config.toml
d_model = 320
moe_layers = [1, 3, 5, 7, 9, 11]
router_score = "softmax"
normalize_top_k = false
routed_scale = 4.9
lr_router = 0.000394
vocab_size = 32768
norm = "rmsnorm"
norm_eps = 1e-05
tie_embeddings = false
beta1 = 0.95
batch_tokens = 65536
seq_len = 1024
train_tokens = 329700000
dataset = "wikipedia_en"
Below are experts of layer 3 (counted from 0) of a mixture-of-experts language model. Rows are named router (the router's row for the expert), gate (a neuron's input weights, with its number), up (a neuron's input weights, with its number) and show model dimensions 0-63. Each number is 500 + 50 x the weight over its row's rms, rounded and kept within 0 to 999. Numbers have three digits each.
After each expert's rows: a language model's description of what the expert responds to. This comes from a sample of Wikipedia text that the model never trained on.

# expert 34
router:491448587516548414536499413450478534503474478555442471517496520572527469466445496519596449512539577541530545435463521615519537568456561498568482463442510494479473468487432517538533559522453484
gate0:550515517505444601480530435513596490429471553543532556548506462501525467539474501505587550582440567538428552528482495394519415516520403471497478480500483464497497498489432570567545544480474441
up0:481571507587498486444454477523497461545525500533469551491606424477482487544497524473428498578423576516457449452567588515414491519541632436496463417478452511547587514501539568488499536558512403
gate1:539529588473466388627423413487539401451543469406552513443491568559460505573501459446458523483461547464546503440489563556492487558529556513517501523455557565422482494506508493434491424550490525
up1:465439523569514534506566489491396593464493463443467496492562487543590493448554573531391562565556492530433439421478579498482518378504545598515511424582455574534469503460640598489423530586431488
gate2:550507556466463491399535573467444533483388454507552519531472534488523435533666471515486403473524445520515481495460442428445557583511519527487466457490545533417486488540528452489462490494508501
up2:478506439599461531565405496452486562447492560528577469495491494502462524543473507486521604508443549536500504499491500518572511423543554526586462388516450596539531520532490487526527489478485502
gate3:468488424542523514544453505482544547464523500489485483479501526523592447576545511436507512491475504530448544525569491560490437498561492367442605429504478495557463589524390619602450511535474576
up3:590534581478479436496474560416439461530496514505453509508479483510411505424469503555443511493501522501541453453486499455534545533486515593592382575505548498474468471457617407451613492466559425
gate4:543560502535474491472552508539529538558517475559526612510538503457461578480500425534456389465495473547488466513483562536541451521571463510557556469487473506540563437469497511454445571360482558
up4:468521477536466580483527501546526496576495515528454577539482561502458587486490452573475387419434485534482448466501582484500515464571461535538523533464464501523560456469444566420525560486504614
Description: Conjunctions joining list items and clauses, mostly and, also or, but, while, than, then, and word-initial or in orchards, ornaments.

# expert 40
router:503587528532507568580529556450436531481529507454535457474574486532516595526504538502514507531485445523444482524541483464487406591430500491529523519463498484451455459572581469549520424510536431
gate0:482510463539456506475564523510611476478484431391556408480553521503574538537480502528583402527536438516514522562563540521529498521522503491531626502421461457559478392466483448472456498438499435
up0:561500501441448447424501559550480568437446554523469536493544386488527523446504539549519510490392426416519537487434503524589452404497446482502467575428557541565596495485473589542486584513545588
gate1:554489410527540545487502519482495483454599530422488499458443450497476455450496526602450523443463449485414453469475482497493454466545517595506518530560457461543555458540407523553469510477471433
up1:439566562448471458520488477510508499500423448588512494489533503506498533594407479346549483539527571374572557464522484519499522494541504394523469454459512530479440565494546474422542534550523541
gate2:467524545514476507496407515483495446502460566526426473490445437498535538496497530494315529469414452668516546498439402532457508580412518529487446490540446528542496576406458504459489461509547527
up2:484428525485457554452541560527430420483582426541402470464399433450460466539525443526450515472441545434463505377510531531587510528578494506415461561445476511509489516536457560506482519453434498
gate3:551438484518482471469560501568468456545506567579545532607418463446414446545605482453495486525457554504418469454457369424437479549503491525466425641437573459459505538489477496405484474543492474
up3:392589379471508587586429491483502521473461468462448444429565488499579521425420548558515488488549463499523563582529688524533520421476438492511550454537455575525551457515485531634497558440562477
gate4:559465463543558535629507535546568541518505464537349504528429539466488519542528533515418419491493590567453458463513499514436486556491487505549494525606516488546444472465430481439450585457467519
up4:439559527497492528480508402552446562459541519486448560526475569485504493476475542469574509554597436559418527466489544417473495447485469487575463492406540432500503568473484539444617525493509577
Description: Final digits of years and other multi-digit numbers, like 186-4 or 201-7, plus words like century, BC, ago.

# expert 11
router:539494560473443500514544478503588513532519467519521444445512470512456542514540517438450466499519443485552555428473489489562498466565422526455476492494567435560434511477546455542551480510488576
gate0:383493512486463427500552471569549513585427569538595501487464525506425512549430497515499466452669417415462501401549528523508496578536468527551459392554461522459575454545523494478542526459504385
up0:570510493521506550522506514435451512376567470468366473487395468555547523409529502456568555526406581512503569538419477543462471413485534524450537604418543444602454551469460474574470497533489622
gate1:535565571503500511555485549531592459436515463568481507511408589565517450436567532505433492372576488562541537500470442487500468437542523536536491465518515546481560556467564463522484487596575466
up1:469524390461494566341526522456485548538583523450569457540545463422463507500470467442534581671498555455466449485523542492512591604517483495486506472556525486529418493533485498466535467537439502
gate2:549448431603508505479560427563486448500498427507447518516418451455474502586463509565485505632505480471476549533574490470464490385511498497590489496428568473502444467502521532524465456556489534
up2:451460528542478545521509501571492466406548442418496483481525495478451392484481474502504442512557485430493507427472448536494520539577451497557493397488496483551497514544402524570475474532520488
gate3:517470556528442509400517461557494526496519499583454531506502434508468480514523458542510520481624484565578501567506561480505429387546536494489529512447511422518548463464545571544590565530463506
up3:486500440457541501555448533504505474506507536398577539475474552480538472485418556503504558480441519471454483399555473539519579566482450449487566493518504632472503572544440491505419418477564466
gate4:415516554536466495593444544528550487589478466458513454544520584475418484548517462525476490451501451486510473550558477593551450462436519512320564545499416530387423479528425439480484583430621590
up4:460499439473456513510361484569546520468539482434517486595456519516443584465478573492535466423636541519490493489560536425513420560472412524353508447500452423525419518482468441458536533485490465
Description: Pipe separators in wiki tables of sports results, schedules and election figures, often right after a number; also month names in dates.

# expert 15
router:503516431463533454445498464535509479438503543491478563451497448460569515503452468420432466474514505434515577479487578435477579414421474491429469585514503595539555468470464586529427496460501624
gate0:444543576461600411538567492576444560469488510497516511545545502504444574510547531473478527493533522511458498444526501428494546456472533520491431470450525412629470522528437536473417515402444405
up0:494568530442564446537475480591412544433457447488528557508532490470457499501532457520450536504543508504484495506555493443479523594467497560494347452477545444573509498497455576422488450445421440
gate1:521589467513440419474440512458474554425542585533482476603456484499432501475513492420458443461484542496659507455545464460672519526497400461499552484421467622510497525490476404469445478479470472
up1:436488528453487573512436480508543513493509517563530530441496489461508490446545480449517390417431614479550549509486425461572526517489460447463514478494581528460506534517460433476468542494449451
gate2:578474430543482543514549476454465414490574470521454474578392566484474561494527551518439419499606567512519557477509491501549578404487462505479447613512442511595508454485534483485502458576501516
up2:460491513501429452445528484369553494537538454476454410520474597502466509538501542509468601509456521486471541527531429503435451488432494542470545508528489491401529529403433496474558446511492419
gate3:483477467428502462450479507534449500434523510529542526516456509507515612429540406403372499533514565474394512476551499476393506468479464619483619570477466473564453557448521544572555459428515482
up3:519482503475544461433433505449529530509531501439507487494456541531533598481517442319395520480502572481444519517562488508457522442465496566492577551498468515618511585439537500619489482405538481
gate4:551459448455518462535540485638405526518482433504456470485483460503466491516467439610476452496529442564556563530522500423457492441589426529488512406466443561486488573429454523475434497501493534
up4:533507391498572535497521528466419418376505568510607543565438536491510553601515570452562545509553642449556386530452569476467499521480515445480374505452468427537546503549520525519529581496559487
Description: Short letter pieces inside rare or foreign words and names, often right after a capital initial, such as "as" in tasers, "ak" in Laakso.

# expert 21
router:460481487471485430545444467412546491505451572588523523505501435532508463502493532515460584539390481505451591502480482572479543465529497451393463470543571438528580479532450533458564517466516483
gate0:539486540494437435497383584495552457445606540414398402600496431459511547454504549511513454515479460480450432468452469570556455554528544480486575530516436570543436463410513465417568490599548471
up0:437557500463445617472512550445476385493505554524516535580479517524521419597507474447513538574524517516472496505420447621567417515544507532528612542546465569473509465473490479465537443485419494
gate1:424495504459572491429549499523472491506529500449445514531401468430560516592446412506585556539486474471563552470494499468589476494499434463517536469462549541488548529512475544461467495391471474
up1:475542463453506526487617524425458465559526518458511522443472534465520516503494443529519476509503543452492525539530525557570485508522448535517506570460481554501526603578492511510553499406491346
gate2:448501515539466633509470435586456460533518530578448524443558457426486526579555504548446528544499498501528573615494549419407545541447568485540408525525461614520467502532561478476458501515494532
up2:539462477455540388442503609406526522438509432442595530550456524600507510449487497515494465537483520482456434438502463508587443514592421545462546513461512406495525491493447502492540514472523449
gate3:494513545438518474477568534510455497547567469591458420526451533533495551496507491432538571404509511456555542469505544545522519469478509440525561550511367508443480480509558492588408502550475502
up3:477501542483478464536558561486500471519559475540471418568464565622493525490497452446522547404485482501551566423493540527500521495477462509551572615492395463456489504549569501580429507528498464
gate4:508446479415525548522531477457521401540503506520499558515486496446481497481529505513546528508454379455476478529464482443497513477568509453511460426515490402449495400450574482524445490536450539
up4:479405612570421499494553486635454455539443491467383541457577512459450455534545573434579407573505475482468518532536460520510534456575525427450565480441592472513521551460499528476573562527492421
Description: Line breaks ending table rows or headings, and opening quotation marks before song titles or quoted phrases.

# expert 33
router:378489430529551527468473466485586460412476531473450517416506503489525478479484396417442380416487564528516505502554554440516535472462519511421460567458477585527505442496478527602444551485465553
gate0:535501561507518298456499520452479459500551525572495465515526518507503580416504540536409471570420543457541583427480339540604466448495475449412527435511531584565469449466524524518523549520547499
up0:522544557529497325479462507505484461464507480524441439543515503503512492417489497516453483520418527460455513463517405489578476441429470535473530344469448611618434461458530558512527607508499469
gate1:474456520529496481505604537538462561553558448520497499554398536494472515577557457500472438391607498558447440408548500442605545539496533436416491507471549580560497508483534476467526520605452434
up1:480466514618556505580580529508495543560577488523517493504378527540509537585544419489525498389618489503438421398518531433520552510454577485498515472504560569537515519469493553508499574540494413
gate2:506446547468476513490537520508567448498519554488492503459528470504469476594459512368511547533461570524536449475509525519560472526540541422476486502449448495536518497543515415378587524485533495
up2:466505457512488540465527535505553398534451493523491495570519472545419492556498549476494488526466528530508466492547503462578504599395485449518523496456501453505478463587571453439622445534555507
gate3:492494531534502496520465499591477500533565481457487498485488505514563538567639409461409428416519471563560541516515557466515461478454439514634528438569510580495458458526465424513494468521551488
up3:480451542552517451503445481493494492460622507555470548376490542515546548566653427422492480484513460484530544531507456489500444566512468470535516450556563534499514425499539430467482518499599514
gate4:382453521472639490440492516507523535537597525480529525557460404490527570542437473505567454556496493405540458518507506507519459438500414551431465440560553527592510480542563575559522537492563453
up4:521529534469430568541477499508449474518543468473567556587603600539488547575502565556608497450533403567472497490528473596539534541479542432511505574470438500543500481414496428478506497598530459
Description: Word-piece continuations inside rare proper names and technical words, such as Cer-ed-igion, D-und-ee, Char-ters.

# expert 24
router:472513450473554498501459537455520587370482554571435497499469483558585522471577483491598496580520638529494457523515440500554424518598511426531447481471518424566591512546414521515469430492538555
gate0:558503477426472499541500518470452502474494465528417481453557482484504508470476576467520586528502412536528467470496537410477491402462478518478478455534441448511539505547515549484471603430528518
up0:425477555545588492420473443532499558522537468471516514513409523542419472526525458488456526499491602449466541520570506546456538556522514518525529537481554554413496489499486420498521429536441552
gate1:555540497430469526480533561464398506496463464449493496500492553477482523376552548488506572526498452584437551458509481564454512433494395620446513507537498505432523539450526499560479472518451531
up1:554518490438408462469566589401406566476475486491514556529533517466427506404568488490410584496526450569430539413489506519461507411512451556577501526591492475473550518461513512538473502486510496
gate2:574548476492589428524500468400557482554433491456566528427533576477507444508507514473481437435541529556445509409478425496467511407482491516542589417545507627589505326431531533474512432482409532
up2:581435525433502424513601446547486527496473573505497456523505570509522549580495455510504537414525482437484467486536534554403472460537487561485495495416428490542542481526603524348559488453510535
gate3:454539461453578557515536385494524560452535491533462523599460563491496648503554445430448549492428552558443437513506496524486493444464529511576494442527506488527498525501514585593471425463530467
up3:565518559492486516513465516498560474605424507500458507542511597504544593446484521428515496372340485468541427527541545368539492467463568443561471499491431500470487620545509546469462453549496500
gate4:459557486526416504590459487530598452469454527506481449538481419493535539559479525581433567514521539582457465564514469419472532502478609494458500500508491498528567550484417531513601549521510474
up4:407591501547488535497490561522519561534416481578467491444439490512414558519519504508529457429428486555509488428564545366493525484462486534538459459582522499499426564515427451448493552490435428
Description: Line-break characters ending paragraphs, headings, list items and table rows, especially before headings, lists and table rows.

# expert 37
router:599567482466518588462512512482461451484556527527436484508540480514472428439512499504432464562522544449496478538516486448523419626466454569592515475499536463586532557471427492563492445506440500
gate0:441451469549497511524538572460457474416489490503511432475400529442642496501472436493358431565501530550457536558500403457480469533427550549437473496413578568464482495460561462538523489491451507
up0:502514575444463511544485461534558490622483476482502597517568516564378511525520542474678541439484490487527468438511604560480532440601478479516514540596437459521522491515406497428505526533525494
gate1:501512503382625529475545461539538403484569516483445548520515592421511501576490399586434463556426518477439436562489511652610559464461520489507455517452523559537482546510483464506549490415472564
up1:464552578531403381480433477407443632573442505550471403475473498543616488503519570469519506457540485541628523415525489433481506485587473485441452562603444533563485467477410520496511483498508464
gate2:450484539481480585521505461571462470531497521496468510555516466520533551551418451488449522474503520523492499498536488496442521562521514449356544481480445425551471463443530487449588521419527472
up2:527468459504468450524516530498580528510493542482545527487439497482432312468579543519569478521465493517527490512490524467537470446444509571626480534564612534538521506539522570525454461504479549
gate3:500502500552468477491566582425469558513496465532520449524592470510457542498550554551411577524548479468502535507510485582434430590541543500460570456507522448551462523541476462552556410544541557
up3:471551542443397557547471452584536514444446470492490444509537484511352417484471444481462572503582532413477469486498590524455380493561515525431520495507595433494607483531517489500495471469482536
gate4:424539542472438519445490431438514520404590496447441601598481518392541451474479516453514501548488499532445610536498515540517487500480461390576484547463549560437470533495456591477505377474487525
up4:450488532545419463511518441533493517439554445430494560539545575459519515420471524464448517448476502573539531515389499517554528505578501393676464511497524508419451541469406628494449422501442521
Description: Table cell separators, indentation spaces before nested list items, and section-marker equals signs in structured lists and tables.

# expert 30
router:508504544420551421426498467454595493427482503491555554529550506477606430458528471486441507600528509570492575547572424442511545445565414505510553514473455438460553578540462605538479468485611393
gate0:504513461552547598488587584512485589279455466506539534496436557460493493434504490466613517502410557549464578560464552544520592532460469474512480542475536582457470563473458450505453451517540529
up0:537454559526532587432569575487482590384457487468522522457392526500483499483486469504611548527380579566418526533423506571488556473443459522544495573524529532414454523488432502519438456486572502
gate1:452471501434449507519360466534525553498522502423512441503536542428458525431477444444493562518560527495486479594490517454529491526469507429472545505539501507541557468498380495571483454421422520
up1:521621522603490544486594500550434567485500508587457488503565464529498488578508553480539491484422522434523519423532500510517459399535505515591525469498494548505484532466619457452545487580523538
gate2:598472446449493532526414488495491473495544471412562509493400481572522495516474440487522502387411593572508491549503520518440454477531419489568553457439495513428509521505388561452465555469435500
up2:581469491451511503497409494449475432497554511443568483487429475490502484517463441476540474444394663577546511513581486583476473491579433510554530487428474499443512467487420578438466543472452476
gate3:576472527558447481440577547561532425504469537452585509553476479475523498466436506458452517491484512428441522501565469514635526553591524399491560439440464549494579493449467533522564575479482508
up3:419568523490530522522423454490512497515503466491444512473569531567496527526553499540526442487466431576520460477467496517311501525384546525479456548481540451532460448491578420516466426454459565
gate4:420511547548393577546491488418457611439516454464422558490480629516437513438537539466505501546521591470477499530471546529533499514460602459491531494423453598438484416488566537492385504458587503
up4:491498564586396575540514495448499590463508496467441516501455631520422527432542541436487489516497533528464539563489510474458482496495542487517491514435431548452525432517631440504420512440540555
Description: First tokens after line breaks, headings or opening quotes, such as quote marks, A, He, Won, Nominated, first, in lists, awards tables and quotations.

# expert 45
router:440456539529440495483531521569465529459540468447429510504482508506476592431491548438521453536502500467513477433551480508448403456578430534560483496446554386451549467455487490437546450499590503
gate0:512559449469499479541521456461488525485479572457500568545445465533542509509483513483609602566526513547606617488537449530541515496511489487515565356499485445495346464542549494481527444516532453
up0:531549480498555480532533505489438507416500394492496499496501497439572520420511513563456507606522374468465528547609488522463464523398484507491419451468398571550488508537538475521453432538442462
gate1:570540458456504558534545518604531466442523454422468542442411454456529507537521421513502530498455404492528471547470491505416496480569526438500485419492479499505558521512481442504638431420533520
up1:415436442530452470492416556483458494565452550509500509554597542566502418486526501555535504464523580570518558462549491527587563544475538580465513552512537566472492464509515510580458488550462441
gate2:473514577469576548439493530470503482544468465631487552515566474549487586445450502518541456465504509519415455510502510554401510508485500415529458488472474455542429437488549497471511474515515483
up2:423475478448454486492610511516594556579561575510543461505491500491446492532539553492450594497544503447482539466484499601533535430498502496477517444511519502529534508550410536473484413502512573
gate3:522528504516492570431558436457513460441461517494484519485422464452519478492493436476558571507493449560510458529495513498454453435464488514616435431523450524459467456534478495476533423575349497
up3:516515515477490449564550470587569520531512563457555533440466559568458481634404518478499513519356442535523549495481521528432548536449561619392504466516575561514529453548489503512491518415567544
gate4:521571566511485468482483389472558441480589536615588520458478501527458518488549491517470367462542571490552513571437495486509482484505510471531497497489511457457583454428386561453412422569592521
up4:481497505530523541539504367525507480549528480644523498459559501540543559423557490508461431470524572443484480535481494459460466530570494481557496511437395467501615441429426632505434477536545554
Description: Closing quotation marks and parentheses ending titles or glosses, opening parentheses, and table pipes ending rows.

# expert 20
router:497512499563497427478518570578477485445446532482502604428458514495516587602512519515449349404538443517484514466377568471449478455521553436433436584453537482483475497464515436567452516496490587
gate0:510529508466500481415436483571541519431617522428468589464473519526492467542451398469502448508493498443341664466495470529531448487469563447477534502523521637526449510531471569517512549483572493
up0:485468377490552543459466517539557420489476474429537508513585501513451500536498509485417521560453460423505530470486498421614523526470513572524464542579442454556444521420452518494530545451455470
gate1:426469477518560456545580475414559445460574399510531411477468504468391488511524448511515541498414533456487537547483560481587488476475512526494480504506475552505408438512506531473490476420488549
up1:552514530573444559516466496502439567466417513510491492516502523554485529506482581548601409557608509501411463500543383480490555546488452529488483493542450372470587547497512496574435615586437516
gate2:455520443518513525426477563454501545466528445486494502515405441543554488621517605445474489460472543509523484534409548507452557488365549424508541458488458556499554433499562451601482459463446379
up2:486475540463384527533462518512408491415516431520563471511459513559433390547464542528436472527519491521549507483469524426519541585593533407501421466461534488516454471521481567440439525540426500
gate3:572520377525589463484483421404437486619442504509662476453471541583533566466417527440488521608505462495588513497499499473532426491484517482452516541454524446491498479478526499562491454495597469
up3:450487580471410581512489563458490495389492496560401446558545452502535413484499495598516517464373389424510426497542491418476491502457557510432479443521484460590530498544445491571466483413484522
gate4:485456383441598539474488495469423499433463518547490496597389515427476501551466491507503520483385423455469544410481438433582528553446455526475538465395490626565471452558594509533481552527505483
up4:477468479485547429545478485555472519541531444592498471463470558545525470545490517556496463493469396451397571438498522556449530517464470452484405485438482594482609511558491482599479485583530473
Description: Later pieces of place names and surnames, such as -ville, -ford, -ley, -ston, York after New, and middle or last names.

# expert 44
router:502519482554527496566566500568619447429492433436533622504540450495575560559451563572475455479504479509447468535527594509443456427473492455497451510513467626469585529452540487584516485495495442
gate0:643587559564487471504473473477487531472575440533510498358476456517501631459507488495533548609553502516449503565474496482538588424556508484430484469518551455564534427479459524468559548440554542
up0:418414446449524514516545590524444487513367556532590502629515516512509457538529496552491436418485516447553475399527509483448452571498478506614588486443476519513476570492505516563436403555460502
gate1:413563528561577465598502525432510425557487586559532432519441523537509481601445475505579521459402529472450486492420520558395397517487594590381503433465436541596533379522530515419510485411508434
up1:486543438534570483622500529463524415542556496571506456507478507600505443583509446440602449457460523520505467513463485567353394577462493480435489400512404476573485406546542550464517472420496400
gate2:516433530611519504544469514512518503528535490465499521475457522487419413486509539558466557514472505510497563517535433539547522401503469456508366490547544481501449581544506485467460525538468496
up2:449494508441486504451494441537538441464445494462478508407513471512526526505445416379627477548508481479543484517465621463559530534427556538488532421416503492488514416492537493487579524441525487
gate3:441532500509541467470430433520509525614447511466472447442549491452531548527487475551389527393486416552489522595583452421574456417493557526487364495530570510457375516595463544503444493568535519
up3:440500456481464506471441478525544446470458540413474480441597490433492515530486483515406509422458434564484520537532472410557473384520553553491397524548588499511422510602461457538461524503488522
gate4:489503451416517450538525465527448647588534522495465517569563606485466528447508471529576476538480515499540449515468485533558529462510531512473468539534488564602525534601540533505467468515364493
up4:544518579508488510565491525499555520599542535502537488562526500510528556461493509443524521535557539487457480553570486586500510491510569569590487429532459570486595523498540441472412508491480468
Description: Word pieces inside non-English names, especially Asian, Arabic, Slavic and African names, such as Kh, Zhang, -ji, -kar, -ski.

# expert 36
router:581510513469500582537469516441540436544475522581421513437465516524512485443559443435517546517531467498386497467542446517516517440610479414445521504567499509590431543453416476449549442485486427
gate0:555480496529501570443509476559590468468568557434570408488579499550511551500566447538633501485544532510492549460515471576550486528579608498505563516498553513545524490434479501528464475479510575
up0:539448530625486518522540522512565459439574520481548376538501429583522552486553504575648554495539502574469540460541484537552478460568551494518585510451496464514505543512502468515474460449487563
gate1:461493501471472555475465445521562516483532569558532471539490598547440570461532431476572505371494442527466414509571600457496630472515383417479440536573535504466467388504520529500608537469493532
up1:550457430459480515562501517451518415534476412471455492483535534510612428525519510511547454523506504465485460491546448547488452502466556511446530457503541441478513422427551592483473508460487508
gate2:561515431486510518397414408479493442495513538507529548428494459457489575508505531466519504579589499548493556545536469487564572475551455532570546459524504524475594440551517508613401445509402436
up2:429492552521451446613600597517470527442515452483524481600547542484444408456473474514497512388444525450534447452503549512468434538513553557464489553472495467491389608468468472466612487490544543
gate3:592445635496503479445515544509422486572575494583414499464594518497527494558514390499569533506618499481543514527496409581473504477526557419537571533526499516523555496516509542499458418516480580
up3:487473519484515501500487541485478536533443452579476481490483579486441533526520416475556503410519438415533468489571510505484488546539585451463512452539472437533600545544518484466504462559452589
gate4:520513499552473506559530552590436507624461467436373523574527449540384569434455501436536501553530559478512575572439573474530510487504530454450508537548498492519469477482515535454520340470527500
up4:527496533441560489428434447400484498448557510603624501449481525461671421514586461542477461427454468548519426433539413488509457560507473556538469457508494445486501502509464471539442622535466497
Description: Leading hyphens of infobox list lines and bare spaces before numbers in tables and dates, like "- Died:" or "| 10,11".

# expert 46
router:575497413469522485467546455534593482446398494464508520525530504576504463483606469543433451423542581594507597510530491544410468460436521461548553475527551497468519552446588564495537489452582503
gate0:524461504484475548555516486470494441510439474528446498512476466421400441473553454461563531555464529496451466510499467456518505484366517561404391444466455480511502464474463451445519403410576380
up0:488516479582473532369541505507549517482530449480492493539451523496582503439454520517488508466514496528527527521488518567531485515598531461550505587507597471459468510525575608553489632572431552
gate1:562523570643382406498487444502593472479512503504431459474487472474465490440527487504567533525577525420502466551515544437442532479526454517512482489447557440552447559583538551431533490464508542
up1:428501415368638506488461560449372512537505529499554554527485547456571534489437530472520484489367461560465497467415472567533422484499534481499532482524421518527453510532489453546461537528485446
gate2:533512490500560514553568352490457460446537464455567504493469424538474548475553478509469543512508531429533524490545478520444534502519477542533300560540433539604452458449490455475541567501559497
up2:496501531486476506505452536472487629474462507603577418548482515484392534495489540480499516386454529499413435468473501525520538552500550446550649499455433499465463562586552489584479493473496510
gate3:480595521464553517454557540519608460580571476448587462469460518524600471504475507453511524457546538494432509387476437522561547472458513525602536578476491482576451503480571547539503502538551483
up3:532421530481463565532465522505415490426458531510394527586549473528360529542542504553500564490469473499526536606501565529405460531532431482419463464471510553476540471468448500482494455539457527
gate4:556495510480599457458474469536496521539452475404548582542452482501474505460545480462540447503491575537513598515571521547567480469583546548478572415490534570543569559519562541475485420512458480
up4:508423555499538487452477435618500499573447424499511534513542423458535540549555430513503456481482513533551495452557586595529430434563530527471489416455519517507569545538573495456546426470509475
Description: Personal first names and their pieces, often at list items or table cells, such as John, David, Michael, Charles, Francisco, Jo-hanna.

# expert 17
router:615512458478537490415450455481497540478487506509518464367415460480491513509449463485601544454507536453508552474534513464527506530607468505446488488469463425606479567404514472432522549532436446
gate0:576538506503488495380497561597469534587471478425558484390452498460524506513576571504491508598527478450560479549523534431533502452508509558521465592505381338497461579471490514494540565458569498
up0:415470511536491508601475407401562499421531508556430524591560515564471461510454402505519500427470517591438545413472471566469484523466526461491532437507635629514537454566514459500454401549440476
gate1:572520503458505494475558472555457473493494446402540542507528502487471399528559514431445446415460509438519525586455668529513478571566511401540514543478569505495543505576540367620515561501582457
up1:546462473457501498370455470469521452429508539530474516523520527539541520436477493560551550583525555499462492505591442516508447449433463602525509533439516537471506523439440488485541496516560439
gate2:499486487480558424477532537509526447500441534579543463517463484462481500469421421528387520371417524519529526473609557514445511611450485507438501538542426514520479508410529511458497491486496533
up2:455543566494452427511383555506450436519607438422534498434555520452515457528575451554504363456504529463491477553444531535493449459429511502550468433481457511554476600507440500552501435469564496
gate3:555369513439512471577484486502509504445574509586528466484394502585529474486502439471588478571446513562435469464543524534410464545464476559486480584437474461459459449475470495493495492519554489
up3:534472477471526519462503525510499459444553527537546564574492513497528478480504475396564440477525508519514527539477470505408448521460499465537495506425532489453457543564451433574468468474549463
gate4:560549528481496518473458571558496497546596498552568530501548530579564502487611552500501399562610608510500526524558443494478533461452518552422491416447439518456465461540517479548449518567452452
up4:533553594558455551567447556402526585419458497510506496509512434504488412448534507486427460470375532618549432527432443563506423609561542503524423491447560540653496514433466425524543579514507463
Description: Single digits inside multi-digit numbers in tables and stats, plus spelled numbers and "number", such as six, nine, "a number of".

# expert 29
router:524539445481423535585406567400539548549527590459487464479385531512494504466476404472518533496483511530482431492518499539516524604454534533462435511489569453509517502561445425445564529584414515
gate0:572561542478484445399566467483556481493574536573570517474460558503512518520504508448476560532462575443476523556532443520490550558532531425442484553425585452502509497496447584658523478573494534
up0:536451560548522520580442473575592532565435431424476454483513520494469448590523462523536490499523437549612543426404527487487448500514528476553529472526527531539486503486493441462494477383506464
gate1:538499560440545591497518460499476482511429443606484540601525521492516571477436507526535551559515499496472511512488493508419511424525550570456473574523522492484555479483529594520531459545397544
up1:467489573433472445511457427574485473538482508447555501496477463503539441456442461548617601484443520485539480563539535569470531507564553481431561522593506398458519529468558529432512500500427405
gate2:452457546578424430470521456521491466401455575472492524499503476469501522427486440542506401497471450571545463499581577475554543495563538455482475482532490482513541534478492419449443531542555462
up2:412464563576455409459485533461410459412493493452515465505506508511472576508423439535544422532562412500506565482504583460487497374524452480490484463538511485441502488493501421459471501578417507
gate3:477533511513525467606498512450514575452500495495528443553495497482508392507517494538373507519444467470467296514539502522436554533478409538473421529508436534536476494456544444624512547545535443
up3:441543364508411508504464555518411503451464412500497543520512463485555523571505463526405488520472454484491560560554502467511569463465570519530491581505507429509363467555548506534450573474507504
gate4:412533453446517555576377475504520395493583546539567491443523524482578565466468467449617488461577434474549496435530491536500489513488480391505492531474519427520512444518491548437447464503531523
up4:625511580508415492519601461446455502521477474523519567580453514522464532538503501573436465531419575516433542622498498531508417528501532552443475582498351593468509548532448455483394531520439496
Description: Bare space token before a number in lists, scores and tables, as in "15 to 64" or "2001, 2002".

# expert 18
router:420466574464521529479379587434496565568548544497486455541515463511439547430470571484501577429522470530453458449525521511503439580527436520494479403483476527529446439544571475586471492441566515
gate0:536592554533511540553412477424561381470465458407567504521419566554555470531497563419545565514467518440466492457543534522546430485525423445491508473492417571536367493472451502524511481568571571
up0:490615424476583499478497463380519470592513414496565406553469508504524452571468548500490457445386450513484481482500452497555569505432491410592615467409467503520469549457504519496524428447521428
gate1:494541577505553457512505498513514498439535488531434543429451524555402451449530529522471520505458479484405498504505510528495455474485464551493493453562452563511482525465555468481627518453475439
up1:483528608485611422549551465522510565428510447532463543481497516568450490491463465483454492508454475460448427458475513532488468529501501550494555506532470491539562461461558461492573499480463495
gate2:450539505513521556507432535534522486473419448403446461498518447545460554561517423515569540499527584531475505457509503549369563510506484476397492535480588414512504445556467504495495522453522539
up2:542488569540470434529467504566531491506514388348487442528507528488441561436480514504543436524474552495396487465454514522384535512476459523418515456411555469489463496494455512498442493451497498
gate3:500480511483515500477497506505478520508453514411567436570468448530478625554437459616428410451562555589405584489502545486511490537417517517446500486499515549534570510539542405485448496562469516
up3:543465485489529510441516414421501498468434501529413465566416397534429503385487522524439430488523475557401593375546469562510485534465509563499552410542493450565505525489591514433497466563485490
gate4:472576507653556484473515486511560564495566520509516609621433490487456493449542499565426524459401590537487580516580506498456532505507470520432473537493476490494384510494515567492537553550547448
up4:431553461543561598436421549496614578513570477437526557437507537388406518456527469476518525416487502470508515499584458524489384423489545442511530424505492514456533520525629637536561543503528488
Description: Digits inside numbers, mainly the third and fourth digits of years and birth dates, such as 20-0-1, 19-9-1, 197-9.